python train.py --d_shared_expert=128 --router_score="sigmoid" --routed_scale=1.41 --balance_bias=true --lr_router=0.00098 --vocab_size=8192 --norm_eps=1e-05 --tie_embeddings=false --optimizer="soap_variant" --lr=0.00501 --beta1=0.95 --beta2=0.99 --batch_tokens=65536 --seq_len=512
Below are experts of layer 2 (counted from 0) of a mixture-of-experts language model. Rows are named router (the router's row for the expert), gate (a neuron's input weights, with its number), up (a neuron's input weights, with its number), down (a neuron's output weights, with its number) and show model dimensions 0-191. Each number is 128 + 32 x the weight over its row's rms, rounded and kept within 0 to 255.
After each expert's rows: "raises" lists some tokens whose logits its average output raises strongly, later layers aside. This comes from a sample of Wikipedia text that the model never trained on.

# expert 9
router [122 168 136  78 138  73 102 130 156  79 116 147 136 180 132 141 144  88 180 113 130 142 136 151 104 132  66 122 157 167 134 129 130 118 107  95 149 120 120 147 158 123 146  95 130 130 194 102 148  96 125 127 115 129  85 112 185  85 107 106 216 170 144  94 114 100  71 154 138 149 163  79 235 150 206 177  76 112 115 153 137 173 127 143 134 131 136 147 110  99 158 137 156  78   5  70 123 107 148  71 162  80 132 101 129 147 120 116 113 145  93 124 145 116 137 130 158 140  68 161  66 121 154  99  99 110 160 151 153 155 139 154 129 148 113 133 120 187 105 122 104  87 148 106 106 152 160 102  88 148 107 143 133 163 146 111 145 128 153  92 164 121 130 115 113 127 183 149 108 161 151  76 169  87 139  53 102 143 132  88 123  96 132 138 151 121  94 203 124 171  78 127]
gate4 [139 183 146 198 171 118 120 187 133  79 129 101 157 144 106 145  86  99 135 135 144 104 175  63 172  88 118 174 147 113 117 134 154 131  59  99 161 145 101 131 101 153 171  90  98 129 120 168 113 103 134 164  68  88  98 165 171 114 112 147 159 112 147 115  85  57 180 139 135 137 162 149  97 125  65 112 126 219  98 123 143 164 111 123 158 142 142 126 141 149 143 138  94 145 158 117 127 138 154 112 117 176 131  97 152 170 190 148 157 140 105  74 144  62 121  95 156 123 155  74 171 105 127 155  70 140 180 137 126 117 132 138 133  73 123  82 137 137  95 116 171  93 102  62 146  82 189 104  90 131  79 141 126 190 162 103 152  82 120 170 141 134 166 152 102 105 139 103 147 135 121 127 130 142 120 159 107 160 152  68 129 108 116 112 128 168  61 137 174 105 154 211]
up4 [141 140 121 123  75 134 109 145 119 124 169  83 164 139 151  97  92 148  80 208 120 134 133  91 138 128  93 150  53 157 171 134 124 119 110 142 113 148 118 146  98 127 135 107 168 152 180  87 139 158 110  65 153 148  71 191 171 126 150 218 165 139  84  97 107 133 174 169  96 183 125 137 147 100 175 103 193 162 161 117  93 159 140 136 123 147 163 120 160 122 109 104 136  74 122 137 146 108 140 110 169 154 212 164 118 173 140 107 157 106  96 116 113 192 164 113 140 142 164 148 128 191 142 144 130 172 126  86  87 152 116  63  87  84 130 128 142 108 190 115 124 127 155 119 188 166 179  84 128 130  66 118  63 127 113 137 123 100 143 113 101  91 120 178 148 105 147 138 121 169 158  60 143 110 141 123 136 110 140 168 142 140 147 180 174 121 103 144 174 189 105 102]
down4 [ 88  99  84 177 133 113 166  94  94 167 147 132 142 177 107  84 169 104 141  84 157 130 114 154 158 118 158 108 165  74  96 116 136 134 109 131 109 122  80 131 157 165  95 139 152 152 118 145 133 115 165 109  99 158 164  97  67  82 164  91 141 160 142 130  87 154 168  99 144  88  95 157 148 127 131 198 113  90 166 142 124  83 150 154 131 111  91 160 185 123  97 181  92 165 144  58  82 146 178  82 125 132 137 137 155 119  90 226 117 148  90 104 188  99 130  82 124 148 158 155 117 137 186 122 135 148 104  81 141  96 174 189 121 132 100 156  96 112 120 121 148  92  98 166 128 131 143 105 113 156 156  99 159  84 150 141  92 107 171 175  93 138  68 156 112 122 103 138 127  91 176 144  76 140  72  81  68 126 121 165  72 139 122 167 125 153 167 133 216 126 107 117]
raises: "n't", " only", " a"

# expert 7
router [ 96 139 137 123 166 113  97 115 130 106 157 132 178  95 207 128 195 173 189 129 131 103 118 160  92 140 101 113 115 150 156  83 142 131  90 112  98 158 173 145  88 131 148  86 142 163 212 136 223 108 148 181  88 153  88 125  73 157 145 138 140 136 132 116 128  91 141 118 120 128 215 155 160 171 175 124 137 161 100 157 109 162 150 131  94 144 115 176 101 114  99 114 162 115 151 140 110 128 181 114 148 170  45 126 114 121 141 140 105 175  98 119 152 129 112 125 163  73 150 141  90 127 149  81 109 125 166 139 115 114  99  82 143 140  81 120 118 231 131 125 180 112  92 139 120 123 115  96 122 117 104 148 144  79 116 184 103 136 137 142 142  97 114  91  91  66  53  74 149 139 131  76 142 129 130 166 121  94 143 161 142 110 145 122 125 100 112 167 122 167 100  38]
gate3 [126 165 155  88 143 132  64 211 124 152 131 138 101 123 121  93  88 123 122  84 119 102  98 114 117 151 141 112 117 176 110 117 105 107  98 114 177 118 165 120 151 162 158 126  77 197 155  58 135  93 103 112 127 149  88  98 167 132 139 148 147 158 129 124 101 166  80 116 179 188 135 129  90  94  88 116 155  94 164 117 153 100  70 149 100 160  77 201 132 106 162 135 180 161 123 123 110 139  98  86 197 102 132 141 115  53 112 167  92 142  95 106 139 149  93 161 145 165 124 136 190 180 105 110  77 184 156 110 140 178 152 171 112 133 123 164 148  97 119 121 147 126 110 180 178 106 127  92 102  75 171 121 121  92  69 147 130 119 142 125 134 129 116 136 104 129 129  92  79 142 167  85  97 145  71  97 182 157 135  89 176 101 133  97 130  39 107 183 128 119 110 101]
up3 [147 207 139 144 133 180 150 106 109 169 125 140  89 131  95 119 123 100 112  91  99 152 159 131 130 139  83 102 169  87 154 141 113 146 159 113  89 104 131 167  85 180 120  57 122 113 126 152 172 136 156 127 139 138 140 102  64 105 156 155 132  90 128 112 160 179 122 156 120 135 111 115 145 106  97 115  68 163  99 170 115  98 195 102 169 147 125 146 155 123 101 162  88  91 181 147  90 177 116 155  94 111 157 152 114 115 164 116 145 138 169 118 160 119 138 126 215  81 127  76 105  95 130  93 160 106 111 137 149  65 162 121 186 188  68 125 116  36 176 184 144 110 118 121 131 126 155 132 102 195 128 100 147 116 136 112 102 116  95 153 139 159 142 140 177 144  83 135  63 145 116 142 190 138 165 128 151  95 188 161 150 218 141 109 108 203 142 147 131 150 134 137]
down3 [ 70 152 173  89 182  94 121 102 135  75 133 111  90 204 153 116 118  71 173 102 153  65 156 136 186 151 108 152 105 137 117 141 156 100 117 132 107 137  89 144 194 150 140 112 122  88 114 119  76 104 200  67 122 103  91 160 162 109 133 106 146 123  93 146  79  79  56 131 156 129 116 101 120 109 166 148 135 105 102 148 116  84 117 143  88 126 123  97  92  89 111 116  79  85 124 143 121 120 156 133 101 126 161  79  93 117 135 107 102  99 104 124 138 112  90 171 146 153 123 103 120  88 138  97  85 133 147  68 206 167  93 149 119 110 158 120 128 163 128 133 160 139 174 123 144  42 166 163 125  97 103 171 126  67 201 123 157 102 124 110 162 135 179 126 133 125 179 120 183 153 132 195 110 106 137 136 133 150 167 161 119  67 186 114 128 121  99  76 129 134 178 176]
raises: "er", "er's", "-based", "ation"

# expert 14
router [128 118 139 133 168 119 109 128 162  98 158 153 172 190 108  32 150  61 123 116 146  90 104 112  68 165 120 255 184 165 138 182 116 106 139  89 108 110 127 102 133 110 150 102 130  92 182 138 171 131 174 169 168 164 106 114 131 148 182 132  97 128  78 142  92 121 123 122 130 144 118  61 105  51 133 144 125 121 130 145 122 129 125 146 127 141  96 110 175 125  48 180 175  73 135 102  95 137 143  83 141  73 136 140 131 158 142 120 107 165 113 151 134 129 132 115 143 126  57 142 148 124 163 138 118 119 106 146 158 118 101  94 130 130 152  61 145 103 146 122 140 115 162 140 141  83 113  85 101  82 113 100 160 125 145  96  84 155 129 157 132 129  95  86 107 151 142 148 166 198 135 120 114 117 164  32 133 161 133  79 128 134 135 132 178 136  95 159  76 130 113 191]
gate3 [154 130  97  87 174  89 126 169  46 167 159 111 160 136 111  89  86 130 124 130 183 108 168 149 143  80 144 190  79 118 174 176 117 153 128 167 175 138  95  38 115 107 133 153 137 145 106 168 136 210 123  77 166 104  99 166 125 103 114 142  92 132  98  70 123 178 154 148 116 113 104 102 144 141 135 134 133 161 158 105  91 141 104 157 188  92 138  94 153  91 166 114  74  78  87 143 154 152 152 129 156 143 162 134 106  94 180 158  73  97 128 135 130 112  46 150  58 135 142  98 121 139 175 136  97 130 119  92 125 119 108 120 108 116 179  73 100 136 123 111 128 137 120 160 119 154 111  82 133 121  85 146 136 150 131  73  73 137 144 102 148 168  97 136 116 115 141  62 179 149 137 110  81  92 116 174 168 145 128  63 132 128 141 135 153 104  93 150 157 181  80 180]
up3 [144 128 110 179 199 133 131  50 140 107 144  73 106 202  79 184 159 135  99 133  79 128 155 142 143 124 175 131  96 155 152  95  98 141 163 137 140 142 116 113 153 137 116 151 168 159 111 188 159 115 116  92 122  83  62 164 103 115 141 102 129  66 133 110 171 154 141 152 141 101  77 128 138 135 134 141 125 159 190 150 106 120 133 162 189 151  99 121 101 135  80  97  62 128 149 110  91 117 164 112 153 140 123  91 141 113 139 100  85 103 110 120 159 103 117 136  96  71 144 121 170 114 178 112 116 206 160 118 145 120 155 160  93 141  58 116 144  95 120 142 168  96 212 192 151  95 126 109 120  55 141  87 121  90  76 138 139 178 202 136 123 189 150 159 100 132 129 150 155 161 203  98 172 115 123 112 135 174  82 105  77 148 158 156 121 111 123 129 136 124 129 123]
down3 [213 126 129 104  90 108  92 118 118 169 124  96 164 112 108 158 155 134 158 122 118 134 184  72 149 111 122 131  82  93 125 160 114 112 156  80 127 105 141 134 114 130 129 109 113 106 218 140 163 157 141  97 108 132 100 166 158 149 128 168 149 143 149 151 119 191 128 105  95 144 157  91 108 135 166 127  51 131 110 107 151 100 137 100 148 120 100  76 131 145 118  61  73 152 203 133 109 156 136 138 171 147 147 120  95  78 124 103 128 137 158 142 153 107 204  97 170 137  89 144 141 168 127  80 142 101 140 143 173 178 141 174  88 159 111 109  81 111 191 137 161 164 129 131  86 135 119 122 144  95 146  98 161 121  72  51 113 184 171 173 100 127 102 186 178 160 158  76 122 118 191  80 119  97 105 153 125 127 106 148 168 139 149 122 129 217  96 110 166 108 182 101]
raises: "ug", "ag", "arg", "oot", "raw", "rab"

# expert 0
router [ 99 160 124 135 127 118  86 142 131  87 152 169 139 140 135 126 156  28 205 125  67  92 123 154 113 133 117 134 140 200 176  78 189  89 184 144 134 139 171  73 165 108  95  85 105 117 187 139 106  68 163 126 139 146  81 156 120 153 128 129 138 106 137 156  53 171 168 112 126 192 101  86 147 138 143 110 136 131 103 156 144 125 118 134 155 155 112 181 109  97  51 127 152 150  78  89 115 115 117 132 132 107 136 119 122 170  98 162 138 132  84 178 140  36 119 123 119 187 121 109 186 116  98  60 132 129 140 108 125 130 130 106 118 144 173  90 154 119 172 105 214  82  85  90 112 106 106 138  96 110 144  64 113 103 168 155 118 138 168  94 151 116 118 167 114 156 118  85 107 179 106 127 131 137 135 156  75 138 153 175 125 122 161 141 141 114 162 160 100 128 104 118]
gate3 [ 92 158 123 156 144 153 119 134  96  86 118 177 151 180 178 162 133 124 105  66 110 106  82 146 106 123 175 171 112 106 145 122 122  64 109 148 100  63 137 158 129  88  99 130  72 140 166 144 133 155 143  35 107  88 178 145  89 108 143 127 157 169 131 137 117 133 171 173 156 125  89 104  67  59 134 137 158  85 113 138 119 141 137 127 154 158  86 206 175 169 137 144 133 107 123 102 125  22 120 153  90  92 180 133 191 134 125 100 125 118  89 157 134  50 113  90  93 148 150 130 192 156  98 113  98 127 157  98 152 143  91 158  68 151 169 100  92 130 183 125 109 116 122 141 137 142 114 190 154  94 118 140 162 113 115 147 152 146 138 130 158 171 127 165 130 142 145 173  99 133 153 143 144 133 112 103 109 188 169 154 123 172 132  72  72  97 157 129  83 105 115 138]
up3 [131 108 162  84  65 112 197 140 171 191  98 144 135 173 101  86 193 163  93 147 124 170 124 117  93 146 134 119 169 179 117  86 124 144 177 162 127 151  93  68 143 156 105 145 105  83 112 118 158 179  98 168  66 162  95 119 141 108 147 100 110  93 162 143 135  89 142 140  85 144 128 202 148 175  99 125  94 175 166 156 165 168  92 134 128 111 182 122 122 136 149 127 166 156 105 150 174 171 137 138 137 106 130 125 122 171 123 132 146 146 135  81 178 199 211 183 136 153 128  56  89 157 141  99 121 154 173 158 119 156 197  80 134 119 146 148 137 153 136 129 158 161 160 110 168 133 107  84 113 144 148 116  96  64 110  90  98  93 149  77 171 137  88 113 143 110 104 106 152 130 134 104  94 146 129 108  88  55 134 113 152 100 139 137 201 157 143 135 130 102 122 156]
down3 [192 122  72  94 181 154  97 127 226 151 162 100  95  84 115  78 138  85 120 142 108 138 142 194 167 128  98 103 200 129 136 126 157 151 105 130  86 111 110  56 144 131 123 146 159  95 128 133  89 149 186 169 123 114  81 134 146 135 113 122 135  81  86 138 129 123 143 113 110 118 198 131 180 153 182 102 109  95 134 120 144 162  92 170  60 107 130 115 105  54 128  64 101 111 189 154 113 144 123 112 149 189 118 152 156 125 115 193 144 132  60 173 141  97  97 170 128  76 131 142 100 150 172 195 145 106  53 165 149 152 145 127 160 172 144 124 131 147  99  89 132 120 162 162 157 139 125 100 134 127 127 132 102  88 130 191  95 161 175 147  94 158 152 136 148 125 135 127 121  95 126 178 144 155 154 153 148 122 115 100 139  98 131 160 162 133 134  71 185 137 168 136]
raises: "pl", "b", "port", "f", "en", "er"

# expert 13
router [114 140 132 113 181 152  89 162 113 155 156 106 122 140 168 126 160  83 154 136 138 126 145 138 126 175  60 138 127 146 134 131 147 170 186 103 114 123  87 126 119 115  63 115 116 111 119 109 168 154 143 114 112 145 120 126 128 130 166 101 226  42  90 127  88 118 203 112 147 110 156  93 119  69 120 131 115 140  98 159 106 175 170 170 170 164 112  91 118 107  64 161 128 102 127 161 114 107 190  76 141 161 161 107 114 172 125  98 105 126 100 167 126 137 116 129 169 147 142 132  48  76 106 121 133 130 207 110 127 159 122 115 104 175 114 130 133 124 130 121  93  96 105  94  56 115  95 134 113 133 125 159 173 146 162  67 143 131 176  82 138 136 112 111  98  99 113 174 118 125  55 162 108 193 126  79 202 138 172 154 106 122 177 110 106 194 155 104  78 154 131 160]
gate1 [127 110  86 220 164 150  93  94 229 187 161  70  84  79  71 148 125 101 122 152 177 113  84  96 129 157 137 141 149 103 138 150 197 147 131 128 119 119 163 119 171 113  76 103 152 136 109 106 105  69 123  92 155 111  99 134 136  96  72 194 123 167  99 113 139 149 169 165 158 120 162 100 125 108 115  84  99 135 153 163  64 144 104 129 157 137  77 108 133 101  77 180 116  76 119 128 137 101 174 128 201 114 201  87  84 140 128 146 107 125  87 162 135  96 136  60 141 168  93 101 145 152 136 115  98 133  81 109 104 147 111 165 131  91 150  76 165 173 126 126 102 153 128 124 159 167 138 193 131 156 138 152 136 112 116 122  88 136 111 104 140 150 129 126 125 164  73 160 114 122 151 217 172 135 144 126 148 141 140 116 112 139 157 109  90 158 107 141 118  92 152  87]
up1 [131 189 151 151 115 136 123 117 115 151 191  49 152  98 164  99 113 143 110 108  87 108 109  72 133 147 182 121 126  98 170 133 175 144 160 121 147 135 140 114 161 151  75 152  79 118  98 148 130 164 165  81 150 167 181 114  92 113  64 105 132 148  92 141 104 180 150 124 117 143 131 123 157 168 199 112  96 103 107 120  98 114 178 114 177 111 123 129 152 141 128 107 117  81 140 193 101 139 151 167 131 149 145 112 135 174 114 183 131 143 138 148 105 169 120 152 152 146  38 195  99 112 101 116 125 147 120  54 157  73  96 176  76  76  87 163 180 110  96 170 110 150 167 145 111 129 174 187 142 107 109  86 147 109 154  64 130 121 134 105 112 108  97 105 101 138 138 157 153 123 186 132 167 187 117 153 140 129 137 105 116 152  83  98 140 171 105  95 106 195 118  60]
down1 [ 95 113  87 159  90 113 135 107 135  74 138  49 141 154 103 179  95 162  80 176 150 114 133 123  97 149 139  76 128 164 125 173 100 107 120 147 144 119 121  66  67  77 135  98  86 100  58 108  92 114 149 143 144 149 130 116 168 169  73 162 111 172 129  95 190 113 173 112 125 182 145 155  65 121  99  83  94 120 144 174 166  74 187 166 124 132 138  83 136 134 150 108 126 107  88 147 132 112 150 139 106 199  89 128 166  90 135 121 132 140 114  88 159 162 132 159 129  88  93  98  96  81 168 103 187  96 120 150  93 117 108 123 175 141 146 138  76 150 151 134  87 135  83 144 113 114 166  81  56 148 132 105  58 145 141 158 151 142 111 174 124 121 165 128 171  97 173 181 117 124 119 126 119 145 117  83 104 105 168 157 108 133 155 149 166 151 127 102 162 156 188 197]
raises: "ro", "vel", "av", "sh", "ats", "ros"

# expert 22
router [118 163 133  72  99  84 114 105 119  90 169 141  77 120 155  95  78  81 154 153  23  99 170 105 115 133 105 180 160 144 137 179 186 113 203 144 111 159  90  73 152 140 111 128 147 157 110 123 141 142 146 108 134 154 128 202 122 111 120 112 155  96 105 169  71 124 125 148 152  85 115 143 132 156  90 132 129 169  63 169 121 144 138 158 162 146 119 131 171  79 103 144 138 101 135 132 122 102 163 108 134 119 109  97 142 119  88 190  98 135 113 182 127 100 161 196 155 180  75 123 152 124 246 110 117 122 174 115 102  98 139 140 132 137  75 137 162 111 167 121 154 119 133  89 110  76 138 132  97 135 153 102 124  59 137 147  86 135 152 140 120  81 108 125 123 156 171  84 133 131 117  84 162 116 128 159 181 112 106 136 125 131 163 121 163  85 117 155 153 213 129  75]
gate4 [198 140 106 112 109 108  99  83  92 128 110  53 133 131 164 102 106  91  89 115  80 118 178 184 129 150 130  99 137 135  86 195  89 113 127 102 157 124 152  93  78 152 104 154 108 138 103 140  95  71 132 117 133 180 177 130 137 130 154 160 168 115  96 143 135 166  89 117 153  99 164 162 118  86 132 121 131 111  94 188  89 115 158 177 121 206  71 119 112 138  86 153 129  95 123 113  76 170 106 128 106  77 163 103 112 119 114 150 134  79 130 165 127 115 127 140 131 172 102 137 170 139 128 151 121 183 150 138 108 182 143 215  74 114 122  73 136  65 156 134  58 115 131 114 151 186 147 120  72 192 146 161 134 150 118 103 145 123 191 138  81 147 108 160 152 155 139 138  70 131 142 124  75 156 117 155 158 119 113 137 112 141 185 141 196 150  99  97 127 110  71 173]
up4 [ 74  90 172 125 130 103 151 137  89 194 159 182 120 125 175 117 140 133 153 160 121 119 150 153 143 138 146 140 100 143  69 105 116 200 110 148  95 119 139 115  85 114 159 149 132  67 116 124  73 128 102 129 168  98 124 121 202 146  93 121 130 102 111 121 152 145 154 143 141 133 184 137 183  75 128 169 117 139 193 172 115 138 161  93  75 106 133 134 147  83 135 144 126 136  96 133 111 141 127  75 135 123 124 110  48 148 137 166 141 185 149 144 114 177 163 130 202 171  87 111  73 177  78 136 149 158 146 137  98 180 141 174  96  74 143 130  82 205 125 175 182 130 168 173  93 130 207 173  92 101  91 100 105 141 144 166 141  98 145 143 131 138 118 101 104 107 149 115 198 165 181 145 180 168 147  80 122 107 132 148 117 102 105  92 107 150 103 120 115  90 157 149]
down4 [111 138 151 121 119 134 115  68 119 106 165 165  79 116 204 177 111 103 129 126  99 127 126 179  99 135 106  67 159 101 121 132 122  72 121 160 120 106  67 158  93 156 121 149 125 138 143 150 181 143 143 167 158 174 171 173 142 148  86 119 118 115  90 148 136 150 172 124  78 144  93 130 115 151 197  55 143 133 113  97 107 176 124 139 115 146 170 117  82 110 125  95 129 124 163  96 147 138 180 163 124 126 105 127 125  92 166 166 158 115 183  85 136 121 107 148 162 121 139 102 121 104 143 147 166 186  82 130 184 230  88 115 114 133 154 142 103 145 141 155  52 115 157 105 162 111 114  59 126 164 130 127 126 117 105 117 151 131 167  74  94 132  82 179 208  55 101 157  81 102 197 109 120  72 135 155  99 141 143 133 117 113 114 162 161  89 176 148  80 101 115 134]
raises: "0", "5", "4", "room", "-", "3"

# expert 29
router [143 151 132 174 153 127 134  89 119 164 122 135 163 147 151  66  93  81 147  88  91 166 126 114 121 157 150 121 179 164 135 175 106  75 150 128 128 144 162 113 125 118  99 163  56  80 146 133 123  85 136 155 158 131 135 127  97 100 154 120 208 163 130 162 130  87 159 212 116 148  99 145 136 200  99 153 103 187  84 159 133 148 140 127  86 165 132  72  93 144 106 108 142 158  80  74 111 125 112 134 137 166 160 152 151  82 150 122 132 144 102 119 139 141  85 149  96 133 105 131  38  90 136 168 119 121 102  98 124 137  91  94 146 149 169  61 107 117 163 129 132 102  94 116 100 126 168 137 147 150  96 121 113 166 125 111  42 158 133 199 122  94  66 129 123 187  87  55  95 130 129  86 137 148  73 130  87  90 109 139 132 158 179  75 134 136 152 138  79 161 136 183]
gate3 [ 85 132 117 148 160 120 143 115 122 151  75 133 152 128 104 142 169  44 173 143 117 107 138 119 121 154 149  98  65  74 154 205 140 119 153 130  68 128 100  39  96  79  28 167 135 122 114  87 139  94 174 134 176 103 117 119 118  76 127  88 108 115 160  86 106 109 113 128 116 135 105 123 122 138 121 206 111 110 107 175 159 114  96  88 128 119 181 100  99 107 153 150  67  99  65  72 109 116 121 161 109  81 167 131 135 175 108 133 144 116  67 143  69 125  96 121 142 160  94  72 114 155 140 111  76  73 115 106 114 143  73 162 108 147 135 114 157 162 117 142  89 108 113 111 137 118 107 139 132 110 137 138  89 169 152 159 113 101  87 178 132  96  98 143 154 194 123  79  80 155 156 191 155 100 113 126 139 148  94 148  89 134 105 117  68  90  95 106 128 148 160 143]
up3 [105 119 134 160 148  74 118 112 147 170 158 139 105 161 144 124 162 145 195 183 146 122 177 115 120 128 127 145 118 128 123 173 118 148 119 140 121 133 123  89  82 115  93 140 179 117 117 160 118 126 164 112 150  59 135 123 166  49 114 115  89 155 179  90 141 122 127 162 126 116 112 116  81 144 119 155 131  85 118 189 125 122  88 108 110 141 138 101 153 147 174  97  98 180 134 110 128 186 154 170  95 125 134 133 199  93 127 184 144 156 112 170  78 158 151 144 136 110 119  83 132 133 133 106 112 101 130 152 106 120 133  92 138 144 108 135 117 189  87  73  44 130 137 174 219  98 128 136 122 151 136 123 131 183 142 136  81  61 130 157 158  96 138 203 135 178 178  25  88 141 155 133 135 176 115  94 151 170 101 143  80 117 161 128 112  62  72 133 117 128 186  88]
down3 [147  93 151 159  94 110 153 152 114 148 129 129  92  80 131 106  73 155  64 147  89 212  96  44 168 145 157 144 123  83  92 121 117 164 157 127 130 135 134 168 153 162 155 126 149 106 159 103 117 125  91 179 110 166 121  71 147 181 126 119 111 167 147 113 193 149 163  98 115 139 111 176 131 105 121  45 153 175 153 105 151 136 112 118  79 123  92 134 143 139 108  70 153 116 154 130 153 157 140 138  51 161 108  78 167  97 120  75 156 163 169 135 104 168 138  97 135 140 129 132 113 167  92 140 125 114 186 121 131  87 154 182 127 105  77 156  97  76 112 117 117 165  98 119 188 127 110 170 140 112 127 106 119 171  87  86 133 109  80 172  94 170 127 123 161 123 172  96 138  66 155 124  97 136 112 197 109 138  70 162 149 134 150 161 195 135 164 142 198 129 118 107]
raises: "\n", "In", "-", "St", "|", "202"

# expert 20
router [117 128 152 141 217  70 102 115 117 131 108 143 155 124 146 100 210  48 148 106 129  98 157 133 113 136  85 151 152 149 137  88 158  56 170 107 133 200 135 133 182  67 133 113 138  65 161 128 140 106 169 130 120 178 120 114 108 118 177 137  95  45 120 132 118 106 167 159 168 135 137 115 124  68 189 118 116 157  97 154 112 152  94 113 130 140  67  99 214 110 121 125 170  86  94 127 127  87 146 126 158  73  82 124 113 134 119 129 119 102  99 178 152 135  96 161 106 165 110  94 171  91 155 203  97 124 101 133 158 194 113 117 135 112  93 149 101 136 139 101 130 145  96 166  76  73  81 117 122 158 145 169 136  42 145 159 158 118 151  70 167 108 120 162 159 134 100 113 144 141 124  74 108 126 155 128 173 157 154 126 137 122 166 137 117 105 137 101 138 156 126 140]
gate8 [142 164 158 155  79  55 121 129 212 174 111 106 132 128  81 163 107 116 136 117 124  79 157  88 164  25  83 174 126 134 111 120 174 117 170 103  98 104 100 173 119 120 116 118  74 104 116 148 123 158 126 159 130 115 129 176  84  62 168 158 105 132 130 134 148 130 169 171 125 177  74 150 103 115 154 129 132  85 124 151 141  64 115 131 132 172 112 102 117 101  99 120 130 143 106 130 174 138  93 139 143 144  94  86  89 196  91 145 157  77 133 188 182 170  87 154  71 148  68 101 124 114  88 144  94 142 155  90  89 146 167 136  93 160 113  92  98 161 121 102  94 143 183 151 148 187 129 148 135 140 139 148 120 123 133 112  94 163 120 126 100 163 147 148 145 167 111 133 110 117 119 181 107  45 143 154  53 171 149 143 142 152 147  70 147 167  78 144 135 121 144 106]
up8 [124 135 181 130 110 159 110 172 142 137 114 110 159 132 108 134 127 149 135 153 175 111 130 110 112  85 156 134  94  89  87 118 143  96 162  92  91 138 116 121 186 118 134 142 181  95 121 130 117 142 146 149 179 104  64 147 185  89 153 177 110 128 128 178 134 115 158 146 142  78  27  81 124 112  94 140 109 123 177 132  91 167 135 127 102 135 124 105 102 185 147 101 108 125 181 175  82 159 181 141 129 144 107 183 104 125 125  86 186 125 138 152  69  88 115  67  56 112 110 115 150 117 102 126  94 117 100 210 107 131 160  93 123 136 129 155 129 115 112 131 173 131 119 128 157  72 132  74 138 101 132 122 108  62  83  94 124 139 111 129 134 121  78  94  41 133 136  74 139 107 166  70 146 119 146  99 110 160  77  84 151  92  72 152 198 124 180 181 114 105  90 139]
down8 [153  98 109 199 169  54 149 100  94  19  99 134  91 102 102 164 105  72 122 134 120 119 113 125 115 130 101  96 124  95 109 110 103 147 140 132 142 161 142 127 166 134 172  77 148 180 123 129 184  70 101 124 112 129  87 202 133 123 134 129 160 121 130 119 175  83 101 135  85 116 190 114 113 138 106 145  78 133 156 133 165 183 135 162  97 110 178 180 118 103 181 156 151 163 128  94 146 140 141 118 194  86 146 141 128 146 152  66 122 105 107 110 137 143 161 102 143 129 152 108  21 157 111  92 122  74  95 118 147 116 125 100 153 120 152 142  95  90 112 137 133 101 161  88 154 132 116 120 105 117 105 105  90 179 195 154 156 180 138 153 123  96 100 211 148 128 152  80  81 159 100 136 126 148 131  99 133 169 132 110 107 157 114 156 161  47 106 122 161 131 128 177]
raises: "vert", "n", "ipped"

# expert 30
router [121 132 120  88 157 107 114  99 113 104 171 123 110 121 139 126  75  94 190 176 142 113 134 122  80 110 124 122 184 143 124  72 174 130 110 152 113  86 132 138 156 101 124 132 140 125 176 166 173  93 155 129  78 142 135 210 129  84 150 144 193 138 110 155  97  99  97 159 130  89  67  96 164 119 115 127 137 234 121 126 138 112 132 129 141 161 102 148 168  95 115 136 133 190 133  50 136 142 207 107 166 159 114  99  91 148  92 135 110 129 109 135 147 150 165 157 189 135 178 138 184 140 109 148 110  66 117 116 163 140 110 112 104 147 102  88 105 182 142 102 193  87 142 178  83 108 116 121 106 118 112 140  58 119 115 145 127 130 136  52 155  83 133 111 146 157 122 133 163 160 136 178 190 147 117  69 161  51 135  93 111  49 127 105 124 118 136 120 102 124  96 128]
gate5 [ 90 110 164 101 148 157 113 160 145 151 183 125 123 122 144 126  46 173 124 124 158 140 168 126 146 107 160  83 178 153 121  96 163 172 164 154 122 163 157 144  99 111 164 171  98  68 149 180  83  99 218  74 116 110 136 103 107  70 161 133 186  97 107 153 120 165 111 164 117 143 113 138 166 170 115 169 123 154 132 155 120 122 141  98 104 127 108  88 152 107  81 122 124 166 124 123 175 168 131 114 115 175 132 160 137 176  89 143 146 147 144  76  83 124 127 174 127  99 175 149 141  69 141 112 113  81  90 137 168 145  77 182 174 141 148 123 103 112 166  62 104 116 131 166 142 199 132 152 135  77  90 140  96 160  85 114 131 126 114 139  81  95 129 180 109 133 190 149 132 147 179 148 160 186 128 119 111 100 128 131 140  62  94 156 134 110  79  83 129 191 167 178]
up5 [164 123 140  79 173 185 136 122 139 102 143 157 113 125 100 151 100 144 131 164 154 153 149  94 114 127 124 120 171 123 106 122 116 120  38  24 100 120 145 170 124 162 136 100 131  89 163 121  83  70 186  68 106 158 122 117 132 117 134 122 115  93 130 100 191 151  88 132 182  73 151  91  84 165 142 159 104 153 126 135 117 140  18  97 108 141  73 148 189 160 109 101 160 142 124  67  71 122 173 106 123 103 112 168 135 101  88  66 136 107 100  77  83 145  91 112 141 132 132 150 201 103 113 115 153  71 128 122 148 141 127 127  65 120 127 130  96  79 141 104 122 156 150 126  80  98 135 142 175 115 119  83  85 129 154 133  90 160  70 140 104 129 121 159 106  98 146 170 124 102 144  72 154 115 109 132 168 123 111 195 163 123 132 146 143 145  67 127  90 115 150 135]
down5 [210  85  52 183 110  95 149  93 122 171  99 125 156 134 116 108 148 134 181 127 110 165 124 149 135 136 135  82 112 125 155 126 164 167 170 203 111 130 139 143 142 184 117 161 138  56 210 133 129 212 127 165 205 127 127 174 175  92 118 170 147  79 157 166 134 137 144  79  92 149  57  81 120 182 117  82 136 111 126 149 172 207  88 109 140 157  75 120 106  94  95 178 130 159 171 146  99 137 105  96 105 103 112  91 115 125 152 102 172  63 101 146 120 113  99 115 161 113 157 151 172 118 109 139 106 165  62 134 135 115 179 169 150 158 134 121 148 142  70  86 136 159 136 130 134  74  77 131 121  88 112 129  77 133 110 116 120 161 127 140 143 125 123 105 142 106 137 134 115 121 134 112 136 133 195 141 171 171 133 131 137 159 145 109 125 125 185 133 122 111 141 164]
raises: "id", "ined", "in,", "ios", "ins", "ines"